config.yaml
n_layer: 14
d_model: 256
n_experts: 40
experts_per_token: 1
d_expert: 224
d_shared_expert: 0
activation: "swiglu"
moe_layers: [1, 3, 5, 7, 9, 11, 13]
router_score: "softmax"
normalize_top_k: false
routed_scale: 15.2
balance_loss: 0.00174
balance_bias: true
init_std_router: 0.0274
lr_router: 0.000349
vocab_size: 26566
norm: "rmsnorm"
norm_eps: 1e-06
tie_embeddings: false
optimizer: "muon_variant"
lr: 0.00838
beta1: 0.95
grad_clip: 1.0
batch_tokens: 131072
seq_len: 256
train_tokens: 449600000
steps: 3431
dataset: "wikipedia_en"
Below are experts of layer 7 (counted from 0) of a mixture-of-experts language model. Rows are named router (the router's row for the expert), gate (a neuron's input weights, with its number), up (a neuron's input weights, with its number), down (a neuron's output weights, with its number) and show model dimensions 0-255. Each number is 500 + 40 x the weight over its row's rms, rounded and kept within 0 to 999. Numbers have three digits each.
After each expert's rows: a language model's description of what the expert responds to; "gets" lists some tokens that make up at least twice as much of what it gets as of all text. This comes from a sample of Wikipedia text that the model never trained on. Tokens count by the router's weight.

# expert 21
router:527543465449531532430531505496499539469522516481492565571453413596512489457577525549567497506487532438503439445522557508571502523435413485498435471507495476559507462460478550536493451525488423532481524526509550430543468533500498432528513549550536494477532486523503556539555503550471530532441510458531496493457576499589502417457499502525486423435520436495455469499469451547479505470461460478565478537507419523462478513552481514521556497459522546453495557459481507464487451516504437509519452485541548445484529490545486462552501487452430531577495547509433574508472535467453484505464510457489520532453500577545478470508539483524504500475545543511581544518530501548443540550536469467546559505552500516498525550552459547447415526476550493478492538509489481502558511441465581
gate4:477549509496516469484454484498435603488453523459517508478452461496495475516404470568523476557503495570509512424477553469585472500450571524509512497500595464539438507447589475485475552484545474485424526465525487440462521444539557484510525487555477520447562505455560444554508431429452427515489501585463538495397485469512430450490435487498503531505565482549478486505528409484448450512447431469528428484508503500448512498531486511533572458522465462503480464502480481492566493508474458538489467572498480531487486470431498499491523492469513413551537484535435456457479470524436538486499432505508493526439438557511507496502483512477498527505572527501489510532509466501474546449457516522522457500467496615473520506518531507425558511500523457494535538458510548429525444535548444
up4:511516460436489529486440536541504496457510436491551573496470463457580408499501574555507476497467495524470497523496502523468398440474456473514590460596500473587456493474493389535494466455501455444441482458513494518493532552481471498544533540522510567421440528499472489581539411451574488509496451538511496570406491481508487499552474500488505569540544473477492526441472485594436477455460466492496436503465481527505440521493535527510511480534468435491488491478526504516574491468497487476536540466502499492496468557506452510523489542403469459545475499468546507530456523474477541497532416472547460546444477499403457427476517492451515533471491514461480539552497523471507554513544429469500418439453525503450565525523471521425475494496501532456503493474557526503555478494513443
down4:547527582561528516495587527511544539522509515482551448562518506513480492517598482503486408511551509425537480535524484530447583461450496516534528529545482522445525454499445581564560512489538451556557539519495450532586485533524494446485397450559419496523514528500492511523466496549467470461437513463503536508509516589528503468545471428533572472458436477450495503455517521452515566501505530427516483570523527523504474542491453461362521466479513542519533485476489468460496516508492487463569442519545533399495525451566486481504515499530443569524540570518464590532467506552520519555530537464435515498474481488491526502455477491579489503461491468493514516511495540477540507552481438499527566463570534519462445502531507501518478443493550500468492536564554492474462519471471530
Clause-ending commas
gets: ",", " that", "),", ".,", "\",", " ,"

# expert 27
router:438543510522493512474453534508520537430477573456488576428466423471531563537456583587466524488515506595522489521452551494492487496463489478518498501546536473489509518561464460468440536545483556453558502492473523427552515502504487540515498525509566552456500511578458539489531520529507508547531444542439479495498444489472469478446558539525431450473477533484478565593457477524570524532464530442469506502484581478419492475487522552535536492517493514527507550495506485532523477483427521468498495444453497466491542508517430466515431571499556499502603458501552540451497546570532487496556484492514473520476472500461506515457483519553544453461566565506502497452577461468505456495461480556536468503522440447560484463484449509434449536439445548474502508396416477536477518563474462
gate5:476490578567449458515437460584510492521491497467503424503500537521481463453513522461438450460496545519502477492404520569457489545495549527525477503587570428461469445488522518457532495518534538566498539522446517383527479553508496529529483573525389474486407482441472491578485480514482581529461502527491438445515461459568485513519471522481443458469483536460454521485459473495512518494487545520470557459525500504453443502510548592516502484470438433505479517475415414495454520459506494552486541496492501573555448517496510516497442522545477526536460563481484489562526499547554506580469531458503507549480573558443497503513475538636521457495521495493497547548466514446521530517506461531535494496513488473555473526538560484474511536464515487508538445519540507534503433452552526
up5:503469524485563456480499495480509534499463492463487559533536510487600550548458427453538443452502522408500495557541464552498499529526520462544553477535550546555454544563507473520547458508493506513553474522490581514532591511523530475524528465528443521436482468471463508538524492464447595479532462434512523455497493541572526546498533478505423549471608494505445513557456495531499572484416427488546508523503492515565555511463464445526515487520478508470486539384534494531510521534555498598489474575474481556499517516457505530477466509479532506513481523465509518514560510469518513487486480526473476526531474520540551447470500464475499580507557574612411545492511445595517493472534541383472580499518551471496473448469523515527555537530506521471542500514481457498494509516518455
down5:443501565497519519491474481538575508530456497519475427535529504491475506506397538532474552488431459485580483493509469459475511411467459513526504486511513448471525497538492516447460468485459572474436454492490480496542476561492452397468487457456496479465524450497454559587535521563588498505489500479531452487459522469516479519537482450526434498448507543464445502497453447487471481473412491535535506552510435579508491454448494536480551530495482512545467490473498519502543593504495505556467467488490462465471468463515430494457499471536504509548510510568537470472560456496473512496502496528511499488448433571478514570424505455489571501523495523463510566433410466519528476598561574436500564454540460490579533515507501408501519529514525574488551504486414516514523451584443498
Line breaks in infoboxes
gets: "\n", "/", "he", "í", "The", " Born"

# expert 15
router:487465491482551514513484511539515489581495526506406514518479495456542480572520461539543541463563473448493540509395473543521544549470517433463483450517535485484525545534508574512528492492543527448448540462508477470475527534448540537489465590480495513468446547514504572440481440569472456574481504521489535510522483516547506533445457554482457462556539524565547503587497530519532524506484476460426542506555539467509493476498482549500510488507466573480491453512489455438439512480521469454451548501528467542462495524509497562499488522479477467452506477589508543444509452453536452589522514456423484464515486464523501502497491589461446490509501553481457474567477399470522432481541522581466565511489538466514530453578572454502536555490512442546468472588433538531527429488441450
gate1:536495499524475391492404511441456518603589457514495441490512496551563510513461530508460481502517451499501462524539514457469548499538508530522595493535484440575510499544512507540474504521554508478558531507472496574470574516454489489429505512494501477558463574421453512534521430453504453535468469466531424524489528512456512496504550546428484500472450494527566515495583519505445440526532492557470534542514546418521494495493547533516550475469516554494563497476534527469552506480423516501526481555447489507516536486437552514542453446581466548492491548525442456473556483494445483484485547514466488478497455443536511584518415473465486476577498556555493532518503485518447487516494450556503553461463524520581443507517520563476498479558483425435483486427518527549503515432444493
up1:485526494469536433518583557546462589504514494502576529499465519538517537493507458536489467505483487426518522576505515469561467551478465461468500532487510528478407532508510418512563526577469490536519557500595426504473457519485484448545501485508530538510481503540440465470488526461544477560474490490512447467651503468543382498503534475493488424495518457524533526516554562457498585463467477538502462447513406428506483516497494512505524508533499531454520501549464498518511485488480502533502527476493590408484487538487473507528488580527482509549469545529454475600459522514555492560491454492522426497447456595488517504501492517486483578506526550423413453477515468544467540432522481420480512496540473530539452506456484454488487509464497524489438464522519503438478495505456442
down1:541531541499392499558497506488417502552454485513576416469512415513499432448423567435534543422483424491461440453451465526558508552499483463549465459483483529520451507564524492514538491504495513490485448517505499519492584501545476509534562526412497499520467494483521545452544467543461468455548449484494478522521493506553460459475502484492451548470537488488553571445501513550559412473494393494518549548455493543492478471492465516435547557492521500465520407501450488500548526576465529496533511430422463545491495449480518476499492494555513518533433437489475452444530538512505528486509529482490527540563459497518479456520462597496540459500489581509503445525532516453465510481538481533583448511516449559423555533492566505490521518428515472530537514468496547469517479442494466
Table cell separators
gets: " |", " family", " ", ";", " name", " style"

# expert 7
router:529517516478475524449520539524462517551489488501565431461479544482477510547558556525462505471472498503516480459523479479505517500505535522492520603533573551538413563508500538475474518528433463500491507439561520538497524479539508524468487569493462440474438560530535569542517451518468536497460456481418548500475550535528510456491532554487517487490418512527536550510518532460542483490492452517549565531501470438423534460527495525509463510499498554492509541511547475469536566549504432561466579453585556473485520572562495468561557548475526522493542461519553483468477499511497548516454427458417509524524433471544550503524408479523508569487465577551502542523519479489528500540460524491501435577496458513522469504601575490567514462504484476460532455547453426453541412509422531
gate1:455492496469518478460489585434404549603525502527434551496478477502536508502501457530503512571471475484470473385480487490517459498509473501473531508457525455533520539588528460505530514489491485473508483535523575512515439513536533487575483539507431505513527540509533471574470537507493515495564471440498443525490500497477369455510474570510500492561452498484575554529461507455480478538519420587534497457552461481492442491513564450525512499515516547476459517579540504515513464544458479438502475463497545519443530504466491462542487453554476453525467513514526521565477470473509548480518492497533558506511519436541487496510489462499485499509533525481538493441493534503539534621543457503525537478386478473535548382502504442509498481474532537536399506587592531541430461491537495
up1:476526508531461454599486509488551398471468531468489477534472482488498575493509540498513547475537448505494504546399476506555485434511503464486555493510491568502518496471509519450496431490505486509449485381520466490437499485467465509552481440518407539515503460490506423499453511467505516521512486490433485562496535574439516540484452482547548431501493498489423495504454537544479427489517466513481511469522466541534485554450471447454473489552571523541456576564478483526460562484478497496509538496537476620474483449532458482493515453502523530482418532505455509490454444488506412564474545508459567516571597587468501545594515523468460552471504477462501483470513477555478503406487479495538468546461478476533469489466477517476484524474544473591584448470510526544484460524479463
down1:524520534495515413492443500487505489523500499538579491480542483424537462518546503545485336490554459511536498475514488540486530564504458416446485480499633503419518538496471501435485480514541498445431435474508558507535471491509496592518494509429514531463516488502487497535481436500572512502444541546519447526499561463451459520550458474607487510434543460496536521474420468514469460564537496511525472476500542446484474527459473522566505515554472539460490489552524488522560456495487518536508454507486493522473570498509506481468531464457440517515509537488535486517472442454512412482499512578531518522609596465551501508511475525479504566514527512510410496539477429499500478491545488527449537472510517469522560487533553546521445460517538442544503524565516590490502523445464497
Mid-word syllables, closing parentheses
gets: "),", "om", "ic", ",", "am", ")"

# expert 17
router:523533444527523518499508494492504488552532542522487433504511492518479414476559466521516529515467533488522547545473474438503473510487522512483522451572453536538483435462531562445520492474477526451544510471446517458453532547490530495500462488512506505497442413546517495544588455515483504452537431543514485495492498564525511503586493489519477556482516532534425482506516420521502506514511434492430519574536454490484556541480576472542502520555518485531481541485490512490578432582456551501464410477552416481431548512454505501540501560502446529493441527447563480570548517550452518485492532412565476542457524462532558435567469507500493438513532474481528551546558487476508499565448560519534566473494535462548555448528586536505511539581585524500428493519485540491446494554560537
gate4:544541579490458475464555430508526548499556464542437499483523446433521586502456467521486530502509487513487502497485500505472514530439502428498466517434482480442552460486513463440464551505443443420536509483458481489512459504482522599470543588416489475508459585560489523539537428536497486484527569547481446561544472530558445494520457416495548471539453471498510489553509527515452539521481530568543500576488472480592480444486478421507465546470400457536464524507423470483529538484481531515472454525557483523484493570486503568546547532547443475539523411466531523508522482492450476511496484506567587575515467499511511438555472473487500504552454546444457493470431477523445491435529524519488475480500429517460551489489485479527502522537503463461557506530470440558475505544476483
up4:463500480494520544465485523490474524484405467486531520564475462491501521498474522556474521550490567505494543483543498415504548537496453464564512480564538547509512451526442478517554558491491567444480459421515469505493522542511491590463528506471422538488505460550551507594515480544489513432486464554538491520488536501445538554524473558411525495487470513526490517509449518544479468490445437478570456474476546456515505528485524488553451481399444492486517471543574516503454488476499476459483554490532553513471522529504428522498574435511562472487597480538462506478433578457579512538491456526501513591483567522477559464474583515522553446505526509483480475474419503524500475450528433487545578464556463435563462510512498510456532563485553496451488505573479439520494470422547517
down4:451438471496502548533518490464428475457523494523552493494526479416461537442491531415516516544591505467489524487567522468574487495614459516492521543480538525447465430531546469496447541537500473444541498502469519536526516447505559496531477508588510530521459526479529528500488495531582479502502451566507504605524447493455514500549569442497474525449475486543517482449522502501519479453504498427477567468500493426472512453469481460537427401535477509447514435524490550526415489624465511464439399485522504540515458448474451519447514424543496464532543490545483581510417521462510506494511530490497600535508474498562472507560483577482511484483511459490510456495531478512496532557475547477569488521461515472489517445523445540489458496489494540525518508453506513457589551534488506
Periods after initials
gets: ".", ").", " .", " RC", " John", "&"

# expert 36
router:507477487466533431556522540412495421507469570529527531528456503469519528566514551516450521534531507496506417512458471485463551480562530569546491538489471484500474500449489500589497464493513462524511498468450502487485516513450522427495523519448484477488493537570498491485448453497490577507521529508569516549474455542470480465461453453523585434528482538459486483519444497550499518455445490525530502554420491500551558459433478519562557460557471536521482471522513555552455512499493441563539497531520539468471416474544442499466489461515561519456528477487557513493526496568497499524498568557510544544481531526485495533484530595557564504473465559488499507538461477513495433533587525438475547553492451499488458526444470519557499543496576592463526446562412441386497501424506491
gate0:534549472498508463469476535530452519435430516533535470476499496498440525510535439488455550464463487536436535512499457543512494434550485465556522525510475506494517535539528498514555452516475474452491514532479535512554504425477485432468455490540447539487490545532509536497498489479486502467547550481635515531557527475597523484504495459591423473579561532477498501438484584559558489501453469466526446492519581499441541408508525439480473548527535508454481504478489588537516530495451469499492514473485492562429472539462485470443487500509458581527515551455508510531471546596484442603545501432538539504478445486478521481465503583434513509495567487506520495514525452575499526510548476455525532456491466408510521487481492406526439540555514537436470465419499490456509504494484467
up0:572471560514448462490488428450464496517537487498480466535503498516509543541541461586522485457494483477523571502514523483506529532470514398517500453392457432485556502552474543512531449534506497514432547578597515506509510435480549519510477519448434494485473622543475518508544497515495475489575484473525554525546495520532465472462543502463504536495504499456576419490523565583498587492390515475504438531469516480482479510447489512457465509478519518493543450476443502519509425511467523497535524488553491402546444534486475493485473546522557551500520559606481488529488466477573516557548481542554538587487534483458499522547554478477477475502538514531487532543511492500514435522496485565521512453468504450523561526489478527497502594512461499483407552461436568503482547480493534
down0:504493525542496515494448539499522556498491486497510457520413555410510533460492494522485470490492530529495488454458449513500428488483461447498511398455511490542560472480511519524508532626451512493498532445496499522481532480514509440515462577488547481584510589473498436461500522504499504490486454443509473499523520416605448549529519526528558504518508475475429471541488523567491518421456441532534515531472562410468513479494496493447445532505515562540448583499488445492560488516518559568479476491487502507457507516503518523514464542452491542533496502411453549528596462530509530471514514529518505482522528502402420451475482417461521437446474525471541552456424489604506435461476523511466503511518517461525524484524483487495435455575466497566457533533509552507395506472475524
Place and era name starters
gets: " New", " South", " North", " such", " United", " War"

# expert 25
router:420511496489487460548541535564470518516438537497478547496532457573545436488494576416478422499477429519467514432477563537479589517491561509527504550449525500551523563559445480489456436522513533490481506433507538455617543490506502518475462486544486458492498582561435456495451421415432547524537551536464541456485479423459465436530498465471493500460509474510488491524504521495494547559515499495509487443478499463527506516446488436499511533518498502566508503509481485501470594546489509449492487470490466495414454445468564549452471561503528551476499475503521529551497490557460507550509505511533510558430469531512464516526453470555526451523471491485427466499561527480546539503521491527447427489574468593509458517442555457521585491514482453484459506511451472454428483499566483
gate1:484476553539537501458525560455468500532513429580469552499545565476501485465431493537435503493501560501481500516513416514470509503530476523434532479482477460525522462429498510520514496477501502529579507483514524471535459485476470490542508451499496567461532473493525476471455452485460519498518568469504475557487434534529486431489533444454471444518389467456546488528559508503427420508538539483540517474544512513431407443548614492470520456480500519470472483514560507526465459521532570460435456487484455554478463553460477474489523586501556537526494518497498484498493478483557489463549561531467539540522465531475442485462475499439566477494495457469530536565601509472480491447514577582555478530445504412456418452539557500447512519481528531473537530494512424392529569494488498
up1:538547523529559422517589535561491537458440476462496473547558570475506467508530542538503529490546448526501478451432507589484504488530450521561498476492492456495510436565505552420448512508491592504489527422562488585512509499476530554499465421554498402474489528457509518506511523546524496474522509529484538487492474508512546562475551474571460497549532514410507538430550469488557505513431509424469470492599545524465477511473467478554554408472504502541493485551522485469529541485497538459557522570480482442495475497491443497478473497483493538478483465552527481473447516530500454519476551399513502477490538552488470480503487409472426504503553475417496440548516496521487515527513513495520488541539522498560522512520438541459525530493554505444511471436451476488508431539609572
down1:547508494447442425497510555476415507454421443463500474535513565441560585528458504443516547544538493480544502475498583545430497517458538473522465484479542510476572506519524470459485479482490553463483493486569492497475441467503553456443473492446478458479460524461441517491533453562517539558532501515496426547455458515459518451490494413577480528441544513569492572493490502476520547464567460558529538561460504443480496438509510406516487512434497510457457496564465523580479473517594531557518452548488411428526502548522519514525498517543539513519498535501479528527455476464561472520480539498565503459493532441479460509530564541450524470568581508491504453545461458463483525513496502450454513489508461479555482562528505592448509499572518485448543480506480474502460453536490568
Infinitive to, modals
gets: " to", " would", " can", " will", " not", " could"

# expert 26
router:435512529464457533534467471519502468530556582423460507533515544459470521505532584475555480518412500506581485519514493490511479469531518459547533549552503492529532422443514533578473496575560466536433442537522456465512450524470528466467493451479497522557497473505568490489526560504460532494483475506499494506484504505487497488514462560472478434485501530492575481549542565429446547566459538483543423488532520509564556509559461567499524511509493483483428537595471581532521514408604532465433447541514575533541491437478560516484492432496486454460456448462470521587475485488549470481498534452546472522540496515492511587461528500469550563534520567465444496546536543528495528518477535497438512473492472528471486474523513551584542492461448469464521506537481512456535546452560506
gate1:471555530547478528471516579527551499469538485451522564484461590528479537512496556513567523472524479488479446457473489454514539480493493498528503513475531425516494492482470519518445508594474536502449481532468480491557523560536463584499497554481554505472506518534519519465483447522502524466430588554493539438526476551528472489542463502484493525582472524445434530430445524566464480555493491466548476471578610459479503442502472558561466461471433511524504468505565611445467489456516486521486485539509517480482431600430514514537493525541481463547473538534501467489522513407487528586555502514501472472568468445470549475557473452511452510457507523543387520576547513519499478500472514490480531531483486529419531466547512547494451525482439476499534532424527578478517442473486493
up1:516515459538413537507507533548486550522556555476531464559449446460545455496488626581503593514528491422495452511505449456395500560513486515522531496479561476449478542451470502505476445480491461525518466474491525511533454490516496558522524473495518487530510537546548480465510481455559415429551561484460482523514461482480451492532554557467449501467537532488514497569520597485453492564536479539531512493502532480506520577576458531509493444548432521503486508524511497457522420435467503506586472481485468501522483444524507493496544471478463498485500504501477506532470577474485506519521532477465499503486532560503476491543525533491439513588546504459486467504500511467497534555461476477499568549527450498536464392417408522455492507494435477499390603470444528508420467483514459
down1:513399501508451560537461471537551482463430479493543479516518401483473490501519510455472611454474534430502487487506546458539477441517527499514559510536428521540545540559529512453581489513494470579534473487559441510526564515567510507453518445525459566522560437553551569533534526458478528497526469471502466528442551519454504454527512484542550518505527507502559482455416494570542512501461452472469481472503545510533415525477525563480480433545443497573452483460536503556561553547438512524437494518476445469469512530511466561532464468478534512474509425473519496539499441493471618478466493497460533534526466554575505542428492499448526495529500491553552564592475494537522521516507494500451476558530477492500464485489465499458539481477527548590435513470495547495502513519554538
Dates and years
gets: " 15", " 16", " 17", " 12", " 14", " 7"

# expert 18
router:485521497535470448547514514513511462450521468501532516425524538555446549473425567547555514493443463443522535491442555525500492496539453530499514541456501506502514468486419525491476508445586511452569565530543497556504552445460530509472496541479537512573519462513435442549521513496595520480451460485552467523556492480477487519482552495478502501518481469515566539442517506429534497575503511491451487532527489554518490524533557586511526495441546495521454519465506483488461492467516488542513450483479545501577578457480458444500471560528468525474499433418510450540580500599433554495490506410502523605508551543594447511525541470417476485512569501511483508555495512445523493426494495536447540482531437477483556563433501532482510534550480429467480454521531561486522542476457511
gate4:454552530492497511455512495522531559440525410522525559498450466540520495470544498439508464557445509538459448477495464496456567460448563480528504463377442457541524522509518455401496514452453442503425474431479480539530497538499465443509558511447510547577532480472459499528508469467449457565513506489483494550446476541521458517429482484475590481519547487504478488506555467545522532535533499489473473492437520551518515496506436470399445500579486485455561487491547529491525545541533573519486496527594542448459488491457500508417489489522518496540519462559487487540514555483584565514510450502475481469464511490512451496448494542506506558502497463494515526476470435584477466477501526490528456535566522459497545484506458591439492438480526532511536464468559584519462504418571552
up4:379597522543526565488557506509497541510462440516579511484517520510482462538503527506506504512514466505506527501497474479499573526482523526440434461522425529549519439468515538448495452511513491516489551527469456509475498518437515431420480458436537517501481488477508508482493490534550445491511471550518456392464485476492502452537500540491441467504474477531441548564498449495423537557495582535504519501471507477545520470477437526449512574454572432472514458544547421457536536475519500543480538579464391495529521574514488480546473540556551474550500565504508516532493473471500449396477457507537464434498468576501467487486518464516481466533428515488459497545505553517514502468502529538505434467566513500506519490411545468415426429477518517466482538499590526470586492504491502
down4:524449547596485390498419464497474513503500511483491445488433533532543475545556517517439566512494494512473482542471509490501443542523520539462566513510484484514558551532407514492517533540411571522532539491545453486549526502461503493505525536528475535478459522620553559510563460485535535441491535510512551547547461556548491524395566558490473511466516521555521499526503487460509503531436544486534478533563420476511466526481504449557547579557496492454462533488555525496444522493533511478516573497567466530467538537524447491486532523442512448507424490486471514459596537522530478500540477460502550513468520507552503484470558559490594492483495483481555541520482438441499587500542459527448507551470542516504566505473511492514505508580586468421491529525480518491474458512447438
Heading markers and closing quotes
gets: "==", "===", "\"", " ==", " ===", ")"

# expert 13
router:491505475488498487508401486447457502514474503503535432403488488466525456549515499474494515503590487443595432493467472422480471527518515472536500481485519512479494445509492472570499442500443508460454484560505428550547525472550511520518529518514499496473474531483509466578501575503537506563477565479505503485544510558523527524475527465443518513492457556468586436561494527485553540462587508497507550478543480463517443540523463459562427565491506434498527410525560506539560461525535521424471524516521570588440521431472539463447452446576483537499538568536441451524476524443482522463525517497478501490537444481483516483486488447468534559473466554518470557489423518485534507470570568530551543526534478527465459524481388428466490483487543493559459518550512478507539466505448494
gate2:450468508432450473450494555437545446438487476537463499452575480492516504508557458479577569437564524399453476488510519406535450484558453534450481519463506555495475504408550523540501497496594447518517504491454474421444511517472490521480474519534407503437511515587528467517524508437514512545494477491521431452458558507515475552474544473522536511547529518536558447582495512549499521542510498511555434509520436592533450503518484506456462553459395552484489466500463471540562450465521496551477491438545538493457497466529552541509488532458511442536485440464556471608532542524496491469523553528486464537488463502503528501436485526496444560487526500566564546490536498514565509485489514510465435498512463454476519493570418483524477445474469519492499511507565501512523520523471478
up2:541519462584406494402473572527532431496469472516544491474527517529489523411505529523510546492488474494518454522428536563451526557444505506490470501504500476492497581522509462490497584534436557519464534501539475508517503530472496524538505549510484529473475536436396479553496511508526497488491513546572509537472495474449492496536472488521486465413528625463572566487500441546525526528478499468500460565426540505494458490483557437501475449517572395566506505510493435549525546537500513503547469437496542490516494529426485554495426502438470590472432476491546498527436500408489478454501503465460505528475538537496556461455464493480482537536501484474514475563422535517432534470509414447524512527562528514567496481555533538495468487546514487508501476553468494536506571440513463
down2:557477475431524512492432412531499497539481453498503438439547523475517517486523470501445418472475541509449493519507432467511466530471486511482520525465541547519476539506526495461482534492479541532477429519475483463508468473438453498441579515484529429522545425518405482460515489527610507559496469530495596473505537454539541497530488427509576515545461514560521521487462530485478449610443545484453468474546445457489492522439491511508495428559479439497528460496597536509487420455494544544546480530481496546442487497511495503501505490481531582452542479505471589480466574520520492489477461513522530548547541438457428457574491487543411499533484521447511454448529509449534511445445482518477487535525491514480519568459467516453595486483483508484467566557477482482472523528579552
Occupations and measurements
gets: " 1", " 0", " 2", " player", "ist", "er"

# expert 2
router:501455496482466503539430480533463537465532498470484515526534469457420459485445550445530543526480465489537469576511528528555476517542544501514479510483523435512456595499509498428475537459414467554537540515492474455449553415497461521444490513510455499495501515454471473507571541534565446513513506545453486500457449463436468479460492477471493520467534583508533469504504561504480506467449528465534517510460562448531532469501487561488571531507388581484479505528492546433496451500532478415568473507455455441485522493515400547443525468465497513522552468437426491523529558475559494491419487548507431436509558525583620476576539497504491480506458470530505592523492529473513525473495479465477535516567484526528454515469478526560486517529482526478521518420498502568502588488521484
gate1:527518509549434483526502457443470447526459493512611489551551416551516478521468486501577513534460512502537544464547448516431567534524514558475508537495441432498515491528541485499535547445466468519488493475488433543561421492446507413457524500520479479494509502493508419576464499518444465460566446461509584497512476532456471466450494460462523509480438500411431488480481498522528582424472523519486511513436456473500495483555498421547511449447532495519420453524587549509524471494556492483428473465517484470511436573523515531496521449463508508495516452442467452494517491441501509451551542504515517539450486507527465504524538570483518504591472544592508529416460500501477491535506509494466544526508554519507414499430445529533464477473501516544479499428575459504471489568559481
up1:462549513538487465561465457490449513522531553470519485529493429503562508468524446553540487533548545430519446537473489468474492534479554537500497485463500421471517503512459477484479510469511518510499474445522479512436443547485496518427501526490582559596497621469525435516578483507449543504474522461451447443504535475498536443488515573473498460463553510508521510477519472484530543517479470478526408488445474459482504573534446524450434499474503602521414462432513571504501476497480449506569514431505470521507475570495518461456515505482483489506464480561469511488530583526567434530543538536503496441583466491518473546510529644503501441527466490562507552402513534493482496525524487480486503507477460497453504530502440426515490553465466507558457448519510552429540434518465491
down1:499486553522461553460473490510481538448466453545509489572458592482476482541495489510585507382503553483454474436506537449528476434555493514561446560509456481506555465517558439499491447567499509523520462484461551514495550480461479472540450513549454426489505439396508440521533522525523502448530497498477560546448485521523504499484453512514534491573448526562463510513453514494508476495463492531460505485462562505453499475484497501519552435481458495476554457480557546503459468508453517515581573424505533529500527471493499499538410481489504462529467513500464576514509572487499506570536467527513447630523527547512449493464529503471554491427562539524477463467547430506439480552508445519438414435569513479572500466480510518468467524406517499500509561504473492548477453546518536
Slashes and surname pieces
gets: " /", "',", "'", "%", "/", "ov"

# expert 22
router:517549539520462466571535521590508472414486499506452439494435542498524525431515501548577440523468493532524516511485487464475527551526491462508504481571480492469419513497505495424515469512465545539540505616523540468548561453505458509487537527448492476562460447540491505526521536490514492464436506419572475462496411466556444489561452466534411488498514494450431399481484470544496564514391471483492499611480485491472460467509498416516474514503506509545542531431443493453505440451504524468532479477457518525445462480506461550495537434481526525473452509468505514539556531493551477438499491457556487539543507517556563503586471544524544456507472536576485451494515468518476474579502518500458543519480480448462459464411533522513489486463502504541486458517452478528466473451561495
gate1:466441543491549448564561519477525481469485530508469505530475511509514484501439578553498524471546443490515520511477512496508445448497484527479467561474505500498430575487518530424456464507549545477532510463545549587476541424517532520525514509493505584508501525469546428474480452411577481557498485562492531481451462585497522555566423528442559501434518488459535490531542548459532498509535474507539594465490522484585547481543468510521599565515492444494467539493532575495459552508536506500542434495569539489513464520535501541494554509490498505514511570564441481523493473575523418473517478478510521446512509427511572432521440476453523546546493486542490544436467533439491511527479453503489504562480440480521447540527483503522414431565537437525518469502584545528521500511520500
up1:526458430496470491484528587499484498554451506447542530477550488482460473460563439525557480588489499529448483505486442513438556471503473604490528472531513453488456520529541436488463523460561519481529490495532475532505527468491498534507471427470546494484514463596474482529526474539548554505477563538557573426478527479570475504447546460472524508479488551517471474584478514502526427436530541524534541522509510549534549496528535529454484519509525509459503552511506549490537480563555482423550473491499439512582510526490477477444528498529495494493497500645459526453465522455573522523534523530497522458431468511550525497469560583484522574544509517459512579538578550544540467487517468468491498473519464466507502561625550471544501594479497508515493609469539489504492516470516489
down1:515511465568591538493555515551519514501451465427553483561478514490482450480521440508494483529448538544569488482509468479478514531532555486390512490498529521494484458414470495544535503454534490537516508503561433465529479489458504529503459468480467452504493494472513490573432476518482452528465498539469392482543556427501561456599534530491514532496536459528503471506510454504462464450516531537577563538398556462468536554443518429429514474484467559456500389459477503503509538527539453473460474512501504507570534468413476485471495449568504489509457516497500566453482459505465468517494571417520544447468498421467500479558517522488537555552467556510472532458543562536481511537553561527548479489546536577508459458532546535515505445548520540510518510496509505522493554590523523
Possessives
gets: "'s", " his", " the", " their", " The", " her"